config.yaml
num_hidden_layers: 17
hidden_size: 256
experts_per_token: 1
moe_layers: [2, 3, 4, 5, 6, 7, 8, 9, 10, 11, 12, 13, 14, 15, 16]
lr_router: 0.000495
norm_eps: 1e-05
tie_word_embeddings: true
max_steps: 4339
Below are experts of layer 12 (counted from 0) of a mixture-of-experts language model. Rows are named router (the router's row for the expert), up (a neuron's input weights, with its number) and show model dimensions 0-255. Each number is 128 + 32 x the weight over its row's rms, rounded and kept within 0 to 255. Numbers have three digits each.
Before each expert's rows: a language model's description of what the expert responds to. This comes from a sample of Wikipedia text that the model never trained on.

# expert 10
What it handles: Name syllables, tables. Syllables inside personal names like A-li-son, E-li-minated, La-r-ry, plus table pipes and modals would, may.
router:112119064108142064178127207155114163155181083151158135183127137116213196113098140100100115116108122078125161095180136127085117111111119158147135136154141108111112130145150102148093162140129150179160072134124121070120159058196119126090127064124110068145110129131150146155131099129150099157099129173094189091122093165145101145120163152140164078162139172161127100089133165124145081098129140110092111144142100188120133052070154085134143112149123164131192116212167115156155131121089107104099141079093147165148147093136089170136190132094113114156143071108128151092092106125117084128159094169155151132107185121094082106139086154188106083092156170127146122180133111115140059126099096133116120103140101132101086083104096062154174182189113067106106143139139172149139160142116098
up2:137167141153089127057177078092129145169128105124076163136179166152154145073136129127076158121093098103132155124117083195134074165114127141167066137161207136066150098079128068079115094106113162166166107134187143169104129183181116107169027139149208094132104148110121169118162160105133133142132148155118154124106096167117124097118132179105143062087078115154118119146094114133133140170129113145102133147115202109134165096167118144163129175132152092081068148112145161148122159083110131140115128092132154149137127119161116173137150068220119139112147139118154158099141175103111111108142104169178210146177080062189082087144116095118143126163092145120130163108084176113113085118200160139132110119122124165124108114168137122107105131125085098157156119134073113114090149098112115
up3:201159155144150127084129113195103157113149162082144058197140171123102106135151195091142128154118082079115096071137113133110148154112078154102149044129106096145105107093121121130105097115071110118098171110135157133205170104138122090108102195142070107033096143140113126142129173135104113101161119089124107169188085121157149162130183162142176124105132093106110126077158121092166080170116135107118093131175167099136053118137171169104099171123173134114107108126157113155082147120113131101104164149108122135096128109081095103132216133155062175134135098149145130119131120135190098091095130123153112136097136103100098151090110096121143112206133156118086169145132105150154147112163063091084124108156099095103090118086058052106116117120112168144134145188079122135133141156085133
up4:094140112146127097135194163174067156179126159109148109088113173088160130201156184168123124084124145140123150160114131058151073161168170087086131144160197088140120136086090169138120126146157143141108096127108103134154178107157065195083142104170142108203122114075141125133102182129098111131089139139098177104237134142113142146118102218125127060089205108178115107166133196108089077102135127105131140159121118135119159100137143144165165095102135154169122099100177106090134166103150116126133120137148121100141149125113074181114101116115102114150115074169122113141160097114175168129092122115154184109164081095132075103102161082170132157142112221123101148131080137123123180125115138127099133098101092104114138148105105100137132221099115109121125155160099079121099127135151114
up5:136191128108154067111123117171126103154155100132161116167100144132161150091100133215169094135133147103143111128093108117089127132152105096080110116121120148126097164143148222136190156172095184122117117162106115095121089161125083145119141162189103095124153184156159157157076089114078091156134088171107137147133167157097067140107150114119112060128124120124128080155170128099091095165086130151097118081106120134161119109171154115191187101162110159104129108090146121170162141154115118092161138167176179088139150132189137148161189139108158130103140081146072170133101138108088077134171132065156111094071128119105120090128101131147143125078146150155108038131084146106117154092139121150145110128116055098116193106110049123195112103056154129131063178131075123183116139123118106
up6:131106161109135159192109118112135094159159142105102141182153139150101176111199129160137192109104135099106134129076095099078132062131143148112108108125152093106116139142063111090147139147177087161161082158151121111143135119095124163093153117151121087089180151183166098166156220175106136117092029071104160167143142182101130131063087109069154138140123103124092127138110166106179181135118055141086143124115117152163125211131104143075181119150149120107173150175110104153166113075166093082150143121119055102158124122114131134156129164132151141210155139167180106139152095117153124128164144132133149123140134121144121102138131135093071144038099186181169122155064078112137101109159067150140106099118166129105097136088174151123150106119150070128121110108103150164118149093142121
up7:099134154093125098114130165100096116115141108106117138152160060082158159153090153096158138152080061177127168112188153130114128096138128138165091089155082085096068100089126113104104147141079123153137123129153118064136111098153090124175166137145114163098154146085157095129176126172169084039183088203143134117084112095123118097021177172061094124185117217140160117143115131121155133147069147066143124131162102168090168172174137123172117153139156118129132137142136123135081119103128152126094145086079110177121117100077058172113135166145133127130090130121145097147142136122170143200121106057123169157143101119145121118146128147134118129121155107141136142100112159128144054109134162102104093088067121099106129098140154090166151110103180113127067113069072164174109154123162093
up8:150103092149170144130120084200108128132106145111104111152121108067144132172048119093150131134147137118101113096117144070145137189116104115106161151108130177090120126126115146150087154140133094144139065162087106202085198116155145138105154097156146133166072134162096165099176174139054160101115148116118202089218135135152062129146101110112159141067171144161133094164120141135143128168126105046101186180129161104196094192131173188132104154075144127166095096125139056144150084129170113148130097128187146087131106078128126135126140101109131160123114143129135178126111148142112101141102129122194214067103103099167130154144082163133134110168136122139097127149087183126152098146163104099128161127186100172124102151153108098149132127147133151103113102145166093161058159090086102
up9:127142108127108120119163123158083146139191131112085111121213116105092122102060091096084117124105165154090164132162094134137122123196149076142094104056120160115113148099096102131147071132106166112110137144111156202164125117165156136074068150161149104128050070064122130195188156123154137122100051117164154128118150133067151157078169101113147108112120136111122087148119134181126131111130118112135076193122143166157172162113109122099158118160156134152145146151103138107136102136149110110168119106093053102154134131170059089158183089133180146174149081125167113151139143111120153125122096184147136166084161151105200123094170180157105066200159104157150140083187115124156152128079094204123153123156134146199120110134166151122092123126123143110091088142133188156110135128152120
up10:166139118192168152093132125111157140154136103120115109178173174083133171109164126128121145122125150114096168093093088170086147135134136117101133114155157100164166119169093084129137098103113101116097087120149083127097142183113105124118060076093136170137107131054203182096186083165146110144088137140105102091099162085172074170120116184158069136101113125123190124097123130094152174159107108108216148159136125088148147100124147116106155120086112135126133100186141165083049106130093130118105093201178111132137161143086123145168099109127122102136142100132150145132115175160105106111144173172112137096089117087129131100166099159132086153130129061160090124168167069132174121144120186095136110130122086121178100159165179128159047110103138105181102167087137151127046108069081076
up11:151140179109132116098153167135108086124144102145164146129127083093141132051024125088121085109170136119104093181149150111130130146152149131076120174148148126039128142167143104114137128066144160175095111103114124103112127139101112174096137140117112108029083163142155111225135117166138123122148133190088178127142081091137078164125120137144162107157119139164141067082119156137145102176136095146141200148115124139122142141151114152116135192170167123180124141109115121168148134102120139132091091150093132094061142163190078202167099155105151131119168079187158153078103142093115097087143066187128128147122177094056085077113132138146152109177139099134069128187162129088128088109111119116126125094161142083121142085135132120139145091113113096083111096129066179141129115109179150
up12:152142166142101037054135111149092114167064099151153132157131096103156134141187121162090149097110114136133134146137091144132133110172149105132080113142177170156113146132101159090122124129150083225061130158105114132142170151144115148128140125130202175142077158061078104081110165165142144110107138076106146092219118124086135158135129161150144114162194116051141144132067103086129139123159157076078135104098128145118121154082145087148137160158087150145062174037138083144157105127069085133113118110161131145090149168117122113153133119164148158138146091136111091160122097135132125127064093143085151140136119140131131122137154121090106152147109099188032093158186125136140081118117075128160167142067165113166182155125105107100157103082135166126154134113164140191159112149101123
up13:129080112127174154155152096151137144125127135124150113141133183119121132069154137156115133094084160108119171113070158155100156122151133144139133221161107187114145149146138115131144099099068106123132154105205133179098137121110156114164179093139161115129123044119146162108102182131095171114094031173089110094163122114049149196120139131141096171144121177130135102110195138162197105118100110147150143168143149142099122165119160101175146092080131106098110131148140110113153153126098177117146079173126195088159191090110103134117151155062132152096147152137128064116170137149153105124110130158183123115063139104124121135142106186159062096099147138127109073169064136132109111130130109135101088179114095192140087074162183102146210090163127134062134141134123143163183099132136132
up14:115123134151115100133133116115084122107126119123033155185103172152166154141142073073132144091116065150140139128115112158108070130128152117070194146129099131125132167177127087123122119146128106135155130151168052153176143108139093061132149118173140176139164058143172143124144134144106123115111148175126055206115150132048078130147101081155105114186128120132150110127129152106079111068084165092087151091091156135166163127160166108165069122138140152206147100143143127178128188132095116129108163111136098168146101167142170161098191166165104106114197114093170072198159108106144132103152141127151156169119065106094141146125106117137068090168078111148153154113100131117166101091121097099156116119143094098094056131127051105155095152155083109134151128179112089140145142119081110
up15:147127111153125167148100137184134122134149164159134102131132131092092117108101161131156125122112106137134176065085126149155090121167179119166155143171122098107143125120144141102142162102132114130150110129118134137255128154130136143185125144180138124179145184149118149107136104105124105116180128106153126170123143101131155160148075130139148124099120150211081122144208131126200083155102124086101134113097088074135083129120157139175128128101138119100069144186143036128121150128110088063162182143115115164130155179147131171062141116098179128123177202082119126126144155126154168123202093135178211151074161132166119125159130122069152120132120128116163100151152225118079090187158192139116148109104124133105121093140151112085100163116095138104110116049093147144135132074132120
up16:174124132136120134135171102105139125126152176077158179147077201188115144091052122120104141090153054062102137120134155156157198100151103095183096121099176084108093174126186150164174137083155100200120118140121141130172129148120166114177105167167125102141167095120147158184154105149127132101091131125112154121143133164099114121050180132037058129143102156160128103103117157136078089094143141176097107130121129171090110124106095121090112147158144179119170134139098131193108087153088139117141132151106139142117150139140141187141127073120093090174097097135119094104121117077087166133143094168157115107096085115084191149127178166144148104113115112123139067114174125116126151118111031098155176081133117161144189146128089140120153196158136106098076134081109105111107086124155136
up17:107117101138110130090151118178081165173128174097119122161119175069187203100102152144083137145097107142154141120112095080117075098075142109099110143086141191094076117063086148141131150126092156185128121104094122115111129152161076159147179097139124115149168190151112174134101115160139126193176121083053153148118132203143107135096121146122144121165106085165117135121172112124103140067080028075167162182153116123155127099129210117135145121132152151119170121091094165127104101181101164168126208178128097147109145120125127091105172118138121055109111143133154066126093124135116111131150136134158108171104133105113084139094115086131092095147132156132117116118077108107138148107095091115165081105201138150161086095141087142089108123201118110129194119112114167115140080144063125
up18:104133107135120047135104110099138164131157053137139139164133078129075155119140153078078138085127102152095138135151122102094206126095136142112102146120149039178092135089189129081112115111188096185114069171104140110154133119173118109085114185169121107130123110157165170156138100145121077131083172142168146074094099168146128122174104143109139096092145141177130080136204162121115125183104104119126107179072066158171145096044155093095150091109113179090086173148168173096132183133126135173147153124124132107135156033120115118189174132154081119148088121137169123140051129117120044130151124154137120129116135071106116144101140136095122132129110151152134040180132114099148114134120117108141111122132103083128145101095122069121104134137130150100139148094158189126102172093155140
up19:187149149094135118091198110192137177106097075156116096075120165109118203105109126194134142151136121133149186114162095140117119186110156124158159160130079116063137123101183125141103112118109109121121144104141130134161126146207139096127113100144194094150141136196130131111088147097170176136135119132135122096170087106131110187148131152126095126090135122162139092155118153123125134069105171111093116211163101146148065095093158077089144155120058171062178137131140140158182141161158144101094100105084136174121108149166131108161157120085053157174151155107163152149135063153183100129123143150148182091147113159128139129131159156163126101155179074131146142141117147139098163187122087105170106115134167178114141078129115110138119120150086162115135087079126092118145205041132060
up20:168097128186123114154184163122109144140169121087116129190157104119120166181135150112121105134105143089097092126137170115166105077137174139101117144139112159174137112155122099119060146104125106107131160142165127052166138235143132152157131114117101101108169154132114157152127167127090164084193135195172116176096175112129122130188159154130159140099068121121176109082158152146113055115096168112082199105153135094138131145122140161128123174104144168076118085139170161064142147084116096191092120111117141112194182131155116100094150083149094150136088141086108144118077177131091131161136162100161172138101150065157121103119175189104119137138172139156130085176161116129081095161114097156131098137115164110167205117141196131113149106112086111104165100121066170148085167084119104
up21:142130120090142135068086136133090189096125136112126137113183082166149127156115130157105233134151138119205121171102143149136099243171191137130088158109098138146087099136129151077154092104133142114086129115180121128182129134107068129078150148138137120128127167117181108120155180119135147125129127094128167135141104183110129151131138103034127133063105133147145084079127130115105155183119156141166146168119164126095202100155178111135176099089187163171109125118133137153131101101219160078134116184125104102141127100118135103176163064124135072157116156122181090154155147115151132111109115105176221176105143096122108121070110099124104143098140152118161132181146100140094127116114147111164146087098162200165120141103091126150128069164137084109113152151110147102152131164180090
up22:119124073140131128101184176131119142095120144130148128143143065119124127108119148158171180104128171146137136129176158109126128124171134142117107163121146112093122199093176122144159142139107142122182141149169065089144135109135095115139147144125113212069111145163097171139132102167109079162102117109130182129154157149128034124132123195126158144145094185176145109087140144205144167096143097111130109164054130124102182148097078141106144128107160197135162052128144180097119126053122122118127044093058093144105136061127134142142114156069126125197117195062098096124070099089173145132104153138120128085145127114134038191142095148067092131148141157103122151134135110126184168162146131106115102160154132133176164126074067128149137104102144119139140127152126107139161068127104144
up23:096104118151151111162144134186122124124150091127155120097138121087172157148066150113132175193176082084083145088128116134125086159127138147095157171128108111103151172179098119137109149138127118140133160080152165108109187124182128131137118145138149091169133118182166112128181094141112179180145087136110207147098142159099122189078078124126165134155137158151148086146212137123149059172102087128183113107161085108215103134119163154196121139129090206114147179104132082182143082105122109190116057139148072108124141149146131132143195098124094097110140085106129153134178195143165127165120150090151132139154051107157087108129145149131074088148124122137138110072134138119171089122158107111142113103057136085130125143067128165184158128112151125170141192157089102116084141131115101
up24:137156118145143033143142109092112122097069119105104109123149101104087104122108155173135182087071161148119124112140151110113137075068161101082148132118121143103145125166133132107159136090181098183153168140112108165145120179163153098061154122081149155114087136148110164098157137146089156098115084166132159128176135144163122082134198159081106120133112202111169159137166205113138151119080115148171169131083144131117108146097119080153120118173158101140151146165125111135087132149144167157135150086083132101133219089095084147098156134099160145145109086075114074115084144075120158104126163169163123159191190197127125155193150142160105160117144107156131152138083102134123125110144064115227100068155056120131154164151140135190136154126119135106117147115154104069173108094083096
up25:098114124124141096147130162148134089156097112106178120116097133163176205142105155157141106165130117134114138172152112075132125116071154143201139091160090152118159109135143134149155148110158109113112131107076172087213180124162158094103144102146098181114142153080108141106081149055123171163067157129120137128107148105109112198144143102109137092144058179127120148119134108138138150184141141153102217169093139127143119184108113122167104090185182155095071102087142113155088127098180134110171145119138109182139127145148094134095177163136167107099117139104192128112114126135123114113167124111156175089188170137048125221103187112137141134104147167165114154125123143024168105149102087104141142151130127109158118107144128020115149110132153091121186134126103157129146089147087079
up26:146234102115132138141125157104100126113150116116133146167075171117168149119107163069100095102115146138097198111102147090174097096101115133142097172136114102127184142140135195140116106135177115117189121128175138083120143096098110159095105078082103109168114118100110170109169192113133136077132109167081163121102149155111136180072187173091201104135115203115136106108133146091124110135126200126092115101147167154089187129081114124096128111103112147100140133125134158111174156093114141105070110124058112138076149133113098133193163159148154156116172110086100137113128122161055085107194090132115076149084158139146147104145128110165110129059147147145071105120139119104109093164104155113129095107153083073133096191136071066136157132125089108139105140158107188146111167080062085
up27:080097138134124051070113125146135107131135110157163126085161149089145132138209160069157147144146145117124113074121101130067106107104109125113135080142146168123149133109171144110135159114095062189055140156145093104141181141108133151150083116237123143124150141123068125108116121130104106152094115132085141100145100143119124109137154091143115172116056133119122071139089117144103105132162149137177137109174094154110137148145177176124173148191162183173140181141098139127136120123103139101091131162159074120112121078131129195134182066099130142135112124151165140120106026080112073059150113118198120135113067145149093131202056097125134090168151121131125154180126142154163197135129108102122153124149142107089127161095127134160149189157143105140096177143117102108117164049138084